Below are experts of layer 6 (counted from 0) of a mixture-of-experts language model. Rows are named router (the router's row for the expert), up (a neuron's input weights, with its number), down (a neuron's output weights, with its number) and show model dimensions 280-335. Each number is 128 + 24 x the weight over its row's rms, rounded and kept within 0 to 255. Numbers have three digits each.
After each expert's rows: "mostly gets" lists some tokens that are sent to it at least half of the time. This comes from a sample of Wikipedia text that the model never trained on.

# expert 3
router:122110139095122170136135113125120146120091115122114106120094153138130086131102137152106129112149145137168147143140117171181126110123127160115095138138112139127129111114
up0:132096171138137123134153127185183153056176102059134102128126118131143122070095126167179110131184100181120121097134155098126166093132138072140115123166136102143116127095
down0:121134159108157121113148131113099132150136141122125111130145120132095116121051139150082137105128120157117115144104178145093145112126129136114111096126130142136104118137
up1:164128102118185165118093122126132159149126115122109152155112109112090148105116121139163150114127143149107147159130149092134120094138143099107114122081137132138103143101
down1:128101115087132144144123135150135118147166120140075153157099144082101120114116109151144156147127155198124135135077118098102138144123105117161125152063157126103145130135
up2:138156124155112076161148081139104115139097109122137123119105130129171116112125112118111160117112090121126123105175106133113113116085097154117098121133142137165151144138
down2:152160146084119133153131125111119124138109152113164192120130099116072112113126147098150148123122125148148124151088128148104140119131179096098149136112145140127126116153
up3:131104094146149110110132181115142122135094135104125163128172181135154135138173096083113136116140152150130126126157128152135106145090129130131138113135114167132108132136
down3:118125123152131186123134099126126117118134138138146159199183130105126151106091118131178113157143132105150136109126153102121149112139126136151123138153120109155104151128
up4:103099160154117152148101118137118134158130108110160125130134113153124120126113119126152109148157156133147119129114145154103107103173125163139127130113099100140114121114
down4:101135139150117130149154130137087128146139120134093153138149135150129163124189135145124096127111197107167142147149166158115094139120123134151136124152114131123165154118
up5:130137140162095143117134173184117109154106159151115087127151123087095111098117151131160109142115183138123144145136125100131123124131125125154135125148132104131135116099
down5:103131123131149136146148137151111134117139122137136112128163119099142089118160147106097100143168139120143150105137144133109135134161157111113120126160121186135121117104
up6:096090091110086149142129136141151135170121076142169114166094161142134119104154097082138109132187148115162123119168113176128147125127108124106055121097124175121075129123
down6:106152128098142141142118128123134112167181087166158124192105109146154092138162132109124108140156139117144142070097110148119172147137099138095079173151150130119141131127
up7:127129087134123139112169137071128109072143141098074110149145105132101102137130157127167152071168073096111144146138102160099149147119121133123127146132140174157126115132
down7:157080127083092145107156160128159115130132138144134153179131137172133182155147101137110158169132096129150151111156129130114131172104140146136131146142131171124151169096
up8:134114128109107135151155100133106115124143102113123149122113126108115134114126121109120107138103118111125142116115110138116154138147132127161119152126143091090100144118
down8:107169120090141154167128138095122142169161078136155124082130102148112171121112125080143110130128136136128143122104124110110151147153154094104131108139088148135156104105
up9:141145127133107144139110120087151121172116106111131126152136098118162165146128126107146137164146145112112099148113075138121098140131143114171154140115142097087151114175
down9:101127131144107173099159063130126145106127111134082138137181154137132170153099142163125144104098152153117108110133105111133115131139124114130146146150143125119150146133
up10:133128174146133127089113089110133103105130112106152137158154155114130093135142157111124153119150104113116108139137103114155152119097073121113131098122123147118082143141
down10:097136122131130111205107134089136188152130116133175091121151112145069123132141073129106087090144105108155120106142110117130126185187149147110148135093125081107161125137
up11:076079126157126107113082115129080123081090108096110171129093114162137134116091111168103152109138133114188102169124131144143081135116143120111116134123114186088144121123
down11:125134110144137128121096137136167098126116108130117185165161153105105123118108118151130114186128145178081155114110097140108138130138125115138144142127078150095107163132
up12:125094152167138128138128163156140137076153108112151110104171069124079121133141117136160113128121104087089107122149136122112137141121147136121117120165141134121138105122
down12:147152143148138134129150159151123156144167106120115109173167130132088140124139125130136072154149128108113113124154151136155143123118112176119128095146048130135136185135
mostly gets: "\", ", "), ", "but ", "including ", "and ", "\". "

# expert 1
router:089142110174097128136123152152123111150106130104115136105109178152124159113185116158095141148157119140148147126124112151126137131125149169113110122153122125098150120110
up0:077129147088112149100125137104147151138118147179131097132123123117119129164126092074135122161130098139121115153128160150160148139112134136103086129142129117172115105095
down0:137162075076118137147128121131104136138120144077104119118120152176120108093125119120098140139121139118150138131138139145105186147152131166152144140111121110136143166086
up1:103112123142131145144144129126164099127083112102164083128130139133116177157123074104159138128147090160115122154139136164148114121107088124096142097130141158135133134117
down1:067112148153103171123147169149144117146147114159138121139088104146144193140131083125115128095128146167120115112101101107137138119141159125128174087160180142152149146132
up2:119175106094094114117127138154104137130121107126118130134093112141081087134116153114096140084175143100125131124123097136120097151153126119152104109125121128134185124152
down2:101148137169162174127090160111103134131128107098108160112122098128134109088133126110130124155127131128163161122103144108137145138139188098100086140124132122147141175140
up3:133113158167125122159127085095154130116142109119126128108114110116105158167176135118161126162159091143120153121123117109140090137111142124088135129128156147123134087079
down3:161107141112079110158127128131126080145141127129083166140155091144128105149122118088109119160104112120118066142151093154107143115125111148130114156123098120144155131126
up4:157165167143136149118150149107157138167163148143150136097163150134129154098113141141141113132133153126146107102158128123155144136131128143142155082155147122082136116088
down4:171082150153121155153169164139127131100136100145073137140128120162120119148150127083181124123120163123110142107121161134117128136113121079155087107148127139133123145147
up5:156108123175120135103141115137122109175122099151158168130095104064138150078133162160162099120136139114146117110117157198104089099126123116117113164118155105130103133121
down5:127122162142091123150119127132114121127101171165164130132162144178107162102142126148128123123136126111125079141141134159148114128172124104121140133148115134161092137128
up6:147088146113129183090113147125166123127128131089135153109108161114157129139139148139104141120102140143109101154094095101130111123110102109141126093111145088111133105140
down6:152140127141115153097121108152117126138143137153136103147097117091112111082147097203113138161135125151121140148154141105149156125105175146116128132123102131094136156109
up7:144146130145093123108127125130128141082148150088132157136096100157124087170093152087174162105139079067114173143099110101152125133160159109118088097110171160139115140100
down7:114100129163095146121092113181113144125133112123130173132095147152110134135112137080126195106111126121078069123110181100131152167119089172131075150126164139151185095123
up8:106143135153123128101142133147110113146155115151153117096132148118124131109149128091132098135149127145139114103139131152139143100149106113145152089095114115114187136168
down8:109122146133143120110145137102164110099086126094115125140112091143130098113113097147122125110126142148107111147128126173092109116137165120107189133153087135112130121128
up9:122139111177089104165124151135171126127127119194110152092115126160090144121107126104102111116108139183096129157166128130138115111125097100141118122120134126089130164138
down9:153127119117196101147106097164080138118118172107113123119144138134146140095120136150143135109127119148122176143163113138127140134141086122107130106168161117171142128142
up10:157133140120095111099137147124146126118144174075140104114138132124105076116144131112132129069113188117089117135138113167129123175097122176125081139112116116113133158116
down10:122135155109132137139146152118098105121123140159135118119131119115108088143148203109056156117100139121169101118142122115103089157081134134154101123110119104138144132120
up11:107130087133152108135161172082054124121145090139140157173143129165143125113141112119130169095093131156128114176121126158163126153152108107125086114157117137120086119122
down11:121114112112125126146125147127141093145122125128149163174144126095138120107160106150116157147138110182144160117095164139125112092091066126188137161146104132085128184160
up12:122120140103167117136113136110170101138178169110091129158159167115125114106108080137120139163117098111177098082099120123118139104136160161113118111134148116114110107093
down12:109133124155163149148088099148151097135200154139144119121129124127140120096133103096108106139162098141123098101113103106069127126150166105104145146135132156121123129124
mostly gets: "202", "201", "200", "198", "199", "197"

# expert 2
router:131116141123133123114119135114113132119100132132140125072150123136088132133154135136072127094166122129117137138145097181132125116097162143119124144132110137075149092095
up0:137081109122131130137095137174122137128114153156141117104140144131166101123139149102142107098123123126161094129087122155138118128104103146148104109194142119140131110137
down0:140165116143106105144137111118118113100136116102145116140133086105129134151062071141077140116101154154160086146085127107099110106116125067140101092147126130130147084126
up1:142121108135142151113116140136093155151107135152142218134061107181090078130128142118120150168145133178124167114098142089106086130170134094114134154158112146128172163126
down1:153081132130175141123113096143114090130158113104116129108122105142130137111115113150147122089119086134086142116077102091091135116106072155114122131104178138181140141146
up2:130101096115117101098111115139147094135152168120137143132127130103106126149119135125103163089160106121135147143133138119131122129129168135090187112116159150131158117141
down2:112122158152123081099150162123129143091172165134166106176110132134114143092160096126138111135153136141143127127106130166136076145144120133127126101151152198124187134115
up3:132098148129104108128122099131170109136123136129123167136145180122101190111158120110125180107177133108122202147085138106143112124131119136124151133125177136115114120129
down3:105122083130116108122132161132122141124115139152092121173154135091131083129127124138116149118111119123139101134158161139102150169136097123137117078156128153129135143159
up4:166122115143095174114172146096143109088121152104121100143130128131118106088129129165151162101038108090179123096127104135147150155122141145136113132136135112156145131108
down4:160139136170077105134097149111175079137151140135172152173154137103154089140151118136128163091148093165125130129133138115158170086120106140129153143089101104124088129166
up5:091095113111127124135126117162089116121185118110130114098129150159111132108122097139131116160157153167118135120115113136111148134141154162166116148151134101119121126130
down5:095111115134126130125117131133168070099091095154150138111133149131126097152104178085125120089143121139116145108144106130124159144098140113120103085101155109152136090117
up6:106138159126153100131139129170106115100099122143123142146172069124085128142158114130138166129091150186120160145137154132141130104153131130094165144121094141156114124148
down6:099127088136076145099146142146112144128129151130118100131115126100117137121142119122136062098134162115149112124138115159137147117148141123150100144075121112139162125105
up7:170145166141132136139189105118146122135132135107102149145151072144147099189105161184103136142106180211139130134109142172142120116093120125152108133143139127129112127127
down7:139103101093097151091088130104169106157089145144122085122127089138135120135157132111144117115146162096145110114115117149136082142139145168160117134133131101123146113130
up8:125177163110122141124133165125091110100108120125131101139127108124138114093126118093132126132149165151122071110116112113156143150087159135141108152115151130127079146164
down8:124151144116135141136097125092127179087122119139104140086141132114136127162063110123110111110085137148130153161135172144069163102161159186131137101100131092108130132109
up9:135125113091126115178139110117129104144103126149152124115134118127147131143140147136161124131075120102107133143127168141127087147113142139138078128136103119155111150072
down9:175135144132107179120156071172138136155132119114121103120153138095112142137139115091149118109144153165131116152120130096134072130100104081117094104152124136115154080134
up10:118124127145117161154137137145102139139119112120155133110148155152151129170144142112121173110125125132181134144140150137116103146105096155099149161130118136140147111115
down10:100099132125124133112161155161154149145116126197120156138144109160101116133110104132105097149118108105152121156134175095165144122127114165104119110124114117143092139129
up11:118146174107171142109173133106098146127145147135080127126127132158116140132093155121115132129145115124123155155156090124135139157144130146125135158087120141182101152106
down11:161155109073140154143122135108083107129149133125169108126169092092077145145109156122099134124116149087117130174151160120133163153111102130147101118101104123149135141129
up12:150133150130131146116072188148139115116157160155171139145119178163115154145133114125181118136132132117143110139163164149156136099140127127094137121124104121110118095126
down12:105141120139127106115173085135124129113146174107135111107129115114107140069085101132123092119132126185106116118160080128079105131147130119153115161116126115103138104198
mostly gets: "used ", "located ", "public ", "football ", "work ", "built "

# expert 5
router:135140122117126133079096128161116117140125133132112151151098149135106151173127151047077113105127147136124162179123148116156140080116172174154113106154132142072110133167
up0:159098100117097144147121109129108163132139124113162127124129125122110132113133174118116109161138115123152147130166100177130146104156133177120146118133109128114125134151
down0:167107141120140142125139131148115161128114133093117122095152155127130105117107162135118141185125123133091134097132104153105181128135161094127148116155145123086179150129
up1:177115121160125150131126178094170113133156132120113112164112149138119125163149102109100125128137183159124110154110108135141167102152140102086114116065139137132142132123
down1:144142102114169130130173138118147118129101127097105118131145128129155124144094076109133163131096131101138123103130065140140111123166131101206116160167121141109171163108
up2:140118156116149095106097133115131103126161149116156093138176076102178097127096147127114124130115113098163118117135069088137126132142102117139108133152107083139129117099
down2:160135138052171154150162124108161153132138128120151119122130147101164138160157098136172138106144122092143149138132151057136137116100102111080118087134144132134120129126
up3:098130144162117125147149123162091115103069134109098116138133125155141141160107170148092136121129108107176143134140114173143116132156121091184121184142100105145152146141
down3:103156167143112131075132126143126174126135139135105141160122110118093128114086135147110119144141182154130169105067122122117129147147082130123140165113135159147120128149
up4:119119127125108115101139110151147127131148127141097154160099137160151117108117134081124118113123159101126148111089117119133098133155158135133121115131108143128131154139
down4:143092138103098128122102139129141094130152115163131141125108102121157111133124117128104138115146165163164168109163111160157180154110130123118178133119140136101102143112
up5:155108120125103163125152147121147114099104092109135142137122096136133096156108090149087111133179106121139173126160118171109130121126137147108126153153135134151109104111
down5:120136158094101116107143149148156120133106115107164143142143090138064108144129090171147106151095152121179098131095112103120117084121140130128127151149102112144152135132
up6:168134155117068116154135158069118091084105090150119107128163080111124148162099134050149083142118156093122130146077095142108124092141110120142086104109125120122170109086
down6:087121145123174102111096136136137176141129140151129112143124136120171123100149117133129144174112111124135138176156134095123092134110146096125156152132167134124110164112
up7:112118131136137106118109118101130125144145151107116077143156099148075113167139158089086164087139113164122117157096153162120165103121126117144100058138079121090159106128
down7:163105170153152102115106153123155104175107098137097166061161134085111123113130121126134132158114127118112084150160127092127114163154101144154098176130136120116164161099
up8:119133085156118119119068151104143125143115128105121138144125176150172122107106159144115122087125142149122146117136097104129142132163126143110112082142157171168140105137
down8:132123141136110139105096117145131165100127116137107164137103154133125149083156091148116161135149127102117095128145164124102122159105101142119150128167131109094090139134
up9:146141141145125119091137100148109109096110090115128087157114080083111156143136153089161136114168112123134156138117165120141148133106088151124098159081139117145096138151
down9:114143121115170107162172134114133118094159133082156122101087169100128128115121104106109115154126103099150127126165168123139122121126142131120125095108135142121127111126
up10:192136108137120133105140123065083116110124145108130171089105120080130147169123135140107128139135092116104128107142152107145114092145158149123110148128075142149132123086
down10:134156138131170155138149144115104106104153136143145117138147089109104120134151115176126193160156158116166113101141125151098136096107090127113141099157121132137166178152
up11:089134123120137106114114131096109131114129169145100144108115111131122103154145164142108152170136149130135143141135112106168157141095123109089119125132163149128107166140
down11:151134173168147102127172116122098104156100109121155084143116097125128114087150152109123075108109160138145125105118172150091122132155153105173122149131111163158142089101
up12:120116105133091138172119113152116116123130117145140096130111158166134112119128116192147108161105100141110168086102087190096130199139099084155128092143175146123147135103
down12:173133123134120120131164133164147127135131157098144106143098104131074134127118157170126178127127137054093143148146118099110141119104141099127120160147154151141112074099
mostly gets: "The ", "the ", "President ", "Minister ", "Soviet ", "Saint "

# expert 4
router:145131097148126129099098115140147121107165142158081134144108098109173111135136141160073116112151125111158126128118139178153160139113117117129089156180142126147140108123
up0:152171130113149069146105175152112124085150135140148153176088138110105129094123091139121167118103147128107139128152146151087084180153139131167093129085124111125120110099
down0:129094164097102154105120138103143143139137144106053093164112154146118090079143152109087136125144088122112120113152132122118112145149125126087118088126130118109146145130
up1:128133157115102115124091134113162161122163124113135137166131147099104133146135152158098123111134167122138123127149105189149110144152152147110109141145095127101119107122
down1:133175173128097125142104133110103174141127135091147152143109116119178140157134146150137118169161126116099096110089116140130161126155120183110091129130145127147152099117
up2:127140076115131118126110117132120130132101126142096139084144143126126088154104193144103100139110129120142070161105094179133149065122105143141116166126068080117127132118
down2:150109130104126178121143140121156135117098100094087118135082121124124136127162164105136138075095157119176167148143151121181115067103164129150162116105133120128121109145
up3:157122120119151117115146140182117165158135116126144147106121109127134167146070148139156122127120162161128118125128121080121149109151132123114154129117084167140137123131
down3:157169126104149133075169124146103092084142103142122116105115099118111116125077140147119118115089094128141097086145081110125101152136119167128130159159074092125149144102
up4:133168141143113164125062086190170152130128085135126151125151114066150116145160136168140073131128153128133138105092118156134082121121112131121108111123118136090137125133
down4:109132109172107127091108129171173170144132113111109130078111151101145159133131158139144157149126113093166130118133141130120130154091134135125145138109137173155157116110
up5:138096111125136164102178109092132120147097106138146123110123132123145103145132142132103118077148099082132157107122147123128124133146147141092112127131104103114106148186
down5:160128133109118155093176138117139171120097128131131118073119089136097105096113141135108122071076128123096136093119147116111159140135079097105152128141126139163124165134
up6:155146129131070119119112160157124110145179128141155082132119120118115135135192137142082162119131105106119114116140113109127128094136127160150095174083127144150127070135
down6:126163158180137143097119121119102125140116095125143103143150115130118150122143186094135097160104106158127095122118108111130148153127136135160132137145166144080108194091
up7:128117136141143122128121107146145111087092141133097097111139117122161154133091114146111096142125125111141136112169100109130140129151130157138132127138102155103119115134
down7:142115131147174117114162142130145116080128148130141151102093137109116108067123092123166121110212144134112149126138186097121134143111138122155098122155084103137123149167
up8:141141116116139130138123133118145130132076136150129127149104168118129143124136135109139136141104138095095100092121130120116124172156135160140122101107142114122089153115
down8:128150167100133112115101147095115101109131148123109127093089127091134142116101165134121162136117087142091113158083078142125130112175127155108174083087215162120109133141
up9:119140140159192135067113139110119123101158150121156134130101144126146116162123105106111133117160148135151134180091095139088131095129109142166153113101144112146124166109
down9:126091170087134118097106100081148108127129112118119181150119142123131129117120119126123134117098115078180070084130095123093143126130149133145129147134148169155182111147
up10:154147118160109149118117141067122151149113132175133099129079118110129135116176160125073130143147147062131116086124132087169133096141126137098158177123129138156098134111
down10:070118149172107106115111083163167105137175123110084123144082168106102166117146102157136120103111130135126145123133114120100115171131108110133086164151144146120084099121
up11:145123094132126077130117109121081172130138129145107164133097165147137125151120105128132107147142105137101154119137173109151106105120095117126137148154130158119135102126
down11:131125171132121148099119135105149125127100120140159146136184137098138178148137131116127131120158088111142142098140102138111130132167112179134097157178134124133061088113
up12:154105123097113139119106124104116154162166130126171152102149113129140122143154152084155121102140125102146119114113167103122131173165153115124139150154144126175145067104
down12:124116159108093139142133164125132126162112119145173130097118097161156152141109161122105118135126124144125149141153132144112133147110149086110166140191110066141112144124
mostly gets: "In ", "when ", "After ", "during ", "On ", "However"

# expert 7
router:110144157130137100124137126160107131127160092072153130083094138126150108143137134106126128121121157098124147143141121120135118115098167164107126118105073148090107094119
up0:112099106125091143175114090164114087114124106162145126116127128165143150105090109108084147182105127117135110108109105120088111145142159091153125159126124146099183141147
down0:135147156082145098135105104157121098098137153115166102117114104119085150104112053113116081109150110125115166120153136130114166169121122139158086130103131114132130113116
up1:124170136172079148119118175098167091129144133079109084114113136152097175117101160132107131130142172133122163144128141144122104094143104141121131121137124159134097131104
down1:143166157115138139124150124148136108135136142142121107108164132126134123153122109154121109127131133113150148160121124146134110104155115157151098107136117093088160151180
up2:142127180149092117114160138125134148129134105160118122121108148143081102130096135117134121149101143148092177129133090178169141100175123112121106164130139166169110105096
down2:135171115146135115144090134141102124096127144090142113094196128131136071117108136081141114128098142144117161164141117130129148137123142132119120136125128111099121154122
up3:141089109107135104135109110113118133104156133146081147116132147162142114146105127137104123088122086151135149119112154133097130079130142152153106128118125139131115167143
down3:155124132122111117146106136138097173119179141124068101127114116141137140118105135122154111135149166142113100138123098117108146069112115129120118127108119144160116144129
up4:113160140145126072110122145186128136111137092092145095131121148141124150110105098119090152137161130119137154136121143126101117075105101136146099140124154149133094136083
down4:103152142123097125150125070135117130133124168139121105103126153147146114149138152137098086104127103147121113074111133119106119172138190143108138122119058152088151121123
up5:119126127113117116130130146125145141121136108150145118147130134143108107129118169132139179158152135145110117182116179102138117084112125105148126096118138125131092097103
down5:114161113137100140121162130121143147108130157134148136135118078123186099086163130114145077118122119185165151085145109113149146112146083147122105115113102079104143166105
up6:123106156121105129128201147128130156098129137140117116133123159119113111091175138099132131175125158122119095146127142184132125164113176153143090108138149104100132153105
down6:093113168111113094152118180126132081149122151119118154141130129103128106112138110130142123164089140149178104198093124106109134151129158107137146090104137134101136118152
up7:150160089140181131122099148082157126065135096113142107138141164096162173120113140138137117072129152122143144117090139134159152083150111127145126141172149189119138128108
down7:138100117140124176120117148085173132123106159125153134126084171127163149110074101152164122130122120091133115110123142128128103101147133122145099109098107128084169159119
up8:161113111138105101151160142148094157094110094143098144151138092196118137158130157145124155124138134149119120172149145142086138163126114144155166125139178123109134126133
down8:118127130118085144155089136152087115084124109164123111134119114115128113159086126098139106091133098121134134096119122135153095165173138149132149134123124134141111108155
up9:108123080141100125129112145172130128117143146131107156150114126089111130147139091147123140154135068148132170142134131155148092118178102131154080149144141110155062116094
down9:133130138125117132109109149182155089161157078119179150072125139089120043145167142136076118107115121111137134151166100143158105168101119117145136156100102145155160148151
up10:128145098158138148160141171112128104094092126133125130142137099111145150143154147074098118141120140174147119155118131132105091102078134212148138142127135115108138144155
down10:139124106094170166116101115119179122119168097160156128114117159087177132098124109147120100094122101122087133166118103124143148163183106130081108120116098161143126130109
up11:154168099099109100135086153148140150108168127104142101151137116146157168077149079098148141136110109135117131148153148096139112118147135168153083123121132115129141120084
down11:162150143081159193124145078120167132108111133102115101101114107134083171157125131152160106123141099134114146147123109126160169123162078140106156107155157137127108127099
up12:147095155142197104131148117107072147121109173162136174114123125161114144100128120109109134145115121131109123126107137153167150142154162111159082147122122125159109112159
down12:118115120128140137132115128171107122115126153093105164162163149111099125146100125117142118091141143126078138109170136112117133104101100137151094129120152125119138118137
mostly gets: "_{", "IN", "CA", "MA", "AR", "EN"

# expert 0
router:112077112092159126106141141156110145122118111098152093127087141176180169119157139152115148114142137097132171156115111177123149120144118105120129137105139118111154115109
up0:150142155129128148134128183129127135123113106120124107143123115074146114120153151152090100115139124123117119148177098143149150099102148124083137140081101153099138183138
down0:172163118127111121106122128090138123125124150153127105150136134118104146085116154122166094116103110135132165162148116136131110124110142139187151123129151089074117135168
up1:147135146125096115116078130086139133110167128113143128137103149116134174147145124108129137122089131110125097148138135118135114105134153131116106132163165141122094100106
down1:135122126117151125107111093131159147150128149139155165103202103122149166106111130134150103114116122143122178149091137128096112149133121112110131138092150192105115128130
up2:119173108103136134122141156108091147133124161126146142122107105166123112110194143183121158143126128110148162101139198139108124139152118139097126135117107128099125138149
down2:123102166138119136130138062115139111056153157140157097145153144126125116109115109111139111126132114170102077154126174147121076126132135162134131137140108072158140130172
up3:104151067110134122184084139125113155146109144126175144105132109137083162105134102168103166142126116149146141098151130146137105136129157105138155155172167145126120097120
down3:124125151118106136091127112128117090154136111171141134123173132147156135102118125158130094148155153114139156120125159088137120156141125122113141123125124077147139100119
up4:120151111124118128131155131154139177133096157151141140139133174136180163138106181111132107128120122108126112156132105161130102135150126126091075097157119128110111110132
down4:093099094140186117108130149164091095123103106115176143116200111150138151152128133158133125154112092136145124103145119174097157159121141111085182115096180119112099113112
up5:164126180116100149110131129101127166123161125124106138121151094109144161151110123126114135145138112145115140129137148155139143142115102121080151100127157130126123154131
down5:157146154088102174140122101180081086101116121142136117123087127166133154105163137126112097081152157182153118128119131126148122101117111114124079124134113148131117122162
up6:102161181142136150112135133127108151135119135133115141134112152141133137116109165092109125139126100138114169132117108135145120118111104088115125105088121069116122126155
down6:082128139130128155124173140151147114145121096122139133129121111146133122132118153092145183137135102091081161126099103157114179148114151123121138109117099130153129169163
up7:141119098138134147142126131134112210119128158131129103107147086123123135134182136056130125167152142152145124148104116115145131110121138152114084117121109131122169174095
down7:120112128092143130115127130111122130123150143114124137094108150155080100116139157121143140152123151156089120125176168088157112125124111152094112137117107110168143138141
up8:139109136143148127143129160152118129178096158097149090089124136150143138127157139154148127134134133116104136166121105130121118133131134120170146127159107117166117131117
down8:152126143110128129090089121103162075101133141142101129124128143102086144170131105140138075145148159120167121150158147116145131091140103164115133127139127118103162090162
up9:060112160113146117151162122125131145171141136123122120131143168111140125161117125146095180137122127137076161140169158117104094115108137113125151105187091156117146113156
down9:126103130153111087127185151166164128126105118124159150108112142139160162118099129135133124177120177166122148127117148090088123093163115080092128122128127092129121131114
up10:129141146125114084088151083119064156092137138137104111165120155090121150121123112156145170120148114113131135125137103161102127145157172114144096101111102157128114091129
down10:159102116103115115160118092107133111123127122150133146125114111144167144127094125127093146150113138097139102129180141141134170159106098082097147122110145164120166147114
up11:124139123109177132152140112143116116138139127114125153110085097144115139159127131126143168152142118090139159075100097103116152116140116082144153123086108172117129100142
down11:127114152127133110107108139127158163106137128151139127133143156074122144192096092102114103163109152136134117152190111127157112099126163165143043136168118122140122141160
up12:165130123156168118155063086129124129122122119162127148135139103119115107123132116135087186100106112160125157116143143118131121092174107161130157113091107136145078107150
down12:138147104161140113141107128115104130104090127109135165109124121144171137120122104138147135163144106193124124137091130130143138158137112165113188132126135182124123129113
mostly gets: "tion", "game", "ate", "ings", "player", "ance"

# expert 6
router:123111165139116079121153140103082118151105118147131125155164122137153138133129152097097160122160104137140128145133120173150161132123150133136122179155105157126135106088
up0:145115113162167122124100123088122112156131111122125111092118123135100121131128130163113141131117145133133078178103159132117133127118084136166133111150143093160121169167
down0:141128094137130188082111166138199103149125096148177127093105096149125091180128128113136148113158124123137120121118151163160120109109110136154132093119094089126120175156
up1:127121136119129153114139112148149098122183127112124143122153110139164102137166050039144147134115156154121110177145115117155124116105125112121132136064128202112134073172
down1:118121152075121110155167105117118163123105144117117179180118145113067104148127129135131079113123109138140127116182109095127118126142108102130138098116125142167120133111
up2:149121163124147134122166083126125136120136154115106130166146108130099108150143171130118141128130128139098146139115104137150162109141150112150119130144165107101125099158
down2:184143105122126121117120177170103124098094135139148150090112159072089109183119117117147126171095130149110163130095136129167121116158141106188111157119123098128121133136
up3:094103131159171096125104128136140110140155113139096118150090149122124149086129142143147087094117147131111135070163135138155133097124115163101138154119132191154104128116
down3:133116158120139125130148153106152132103123102149150141128102147160127152125154136126076142131099112169125114110112105151145124136145139161102160108121141086121102151159
up4:123103144130147115130153139119092102129163095132131163127141084127121137125165162125127147104116157132136092113133118112147130104117101130132149135106131157092111102116
down4:101128130115095140138144094119144142143103158113134168148145107128119161125152133122153120088090168098133130144111109097147118121181147138142153164123140116114110137122
up5:117127148108164087055123149129113114114132100141102172090147120145167135129120125107114136151125099152177131161143147145103135144123120120148097145130136136143145092092
down5:096149131126123123130117177139100134102115148143143154102160157077128152100108102150148154092105118133071141124108142125108095149099087130126170152122123166146118078098
up6:137132114098088176132116110144115168177154118116075157153086134100151099129085108118111112136115170163123120131136090142129127094115117141097164110112154115164131152125
down6:146103093139151112130090151117149150134145099124098128107151135137093111096152076138150144105125128123130124190089172092136118126155135047106144122154123113134136129167
up7:102171123122130089139143108136117112092071128155131135165126161128165109159141144115091139083132123120170160147143114126112071139170185125106171101118122145062128127119
down7:161128151123101114163106133106132151133100160137127097081134117128115100082162120126158110129115108180098124128077076114109113136111120157142096139121122124107171100158
up8:128099139132160143081067126107098109100113150150148132137154107124132078138084135106163115113145101081143100112122115122113085191174131116148122143148097149169146116121
down8:164100182111152146074109145160134134129160096151137114132127141144125104140136134149128152165155125087147134107128105159105133148094114132116092165121166127153125144112
up9:094107147109086109118166102123144135134122130090164141132134160126180151105155136154142144134133117100136111139092164144132120110122093127065105119115168100156163103101
down9:146129137107103125130141109151099165135130155143117122122148167133121140155144186109101103136148155124106099104131154110140109111161110111129106130162117139101180103112
up10:147095164176090136107115119118102075107082076134118125120136134146090112153121105154117133100121167143108109155093138145160122131148148107080146141141160170146076145164
down10:132127135134132102137130095161156107119122127176111127123148141126134133085125095143118132137118130138164136099183170149106125125113137166187126160148110103106157154094
up11:152129137152077123129135124138117142156139139096084111107078154135126146118130144123127146135116120077140151124146115161135134123141148092155164119080145137137131161142
down11:108142144139111112119121098157155138103157187070118145167076120120119095106123125119107136123150127134123134137156124126143157124155084144111186152139104156164160128146
up12:086121123135152118106145122144130141137109110107140139167154120120134097095161119102146147130136123113148151132130128141152163121115105134089054112114135145112129114126
down12:064157150147118136143114151108102118140148159113082083124065158153139085121125122147115117103144108125110142125153143130167122098136128144114094119117144170111124131114
mostly gets: "FW ", "MF ", "—; ", "Arena ", "ova ", "Italy "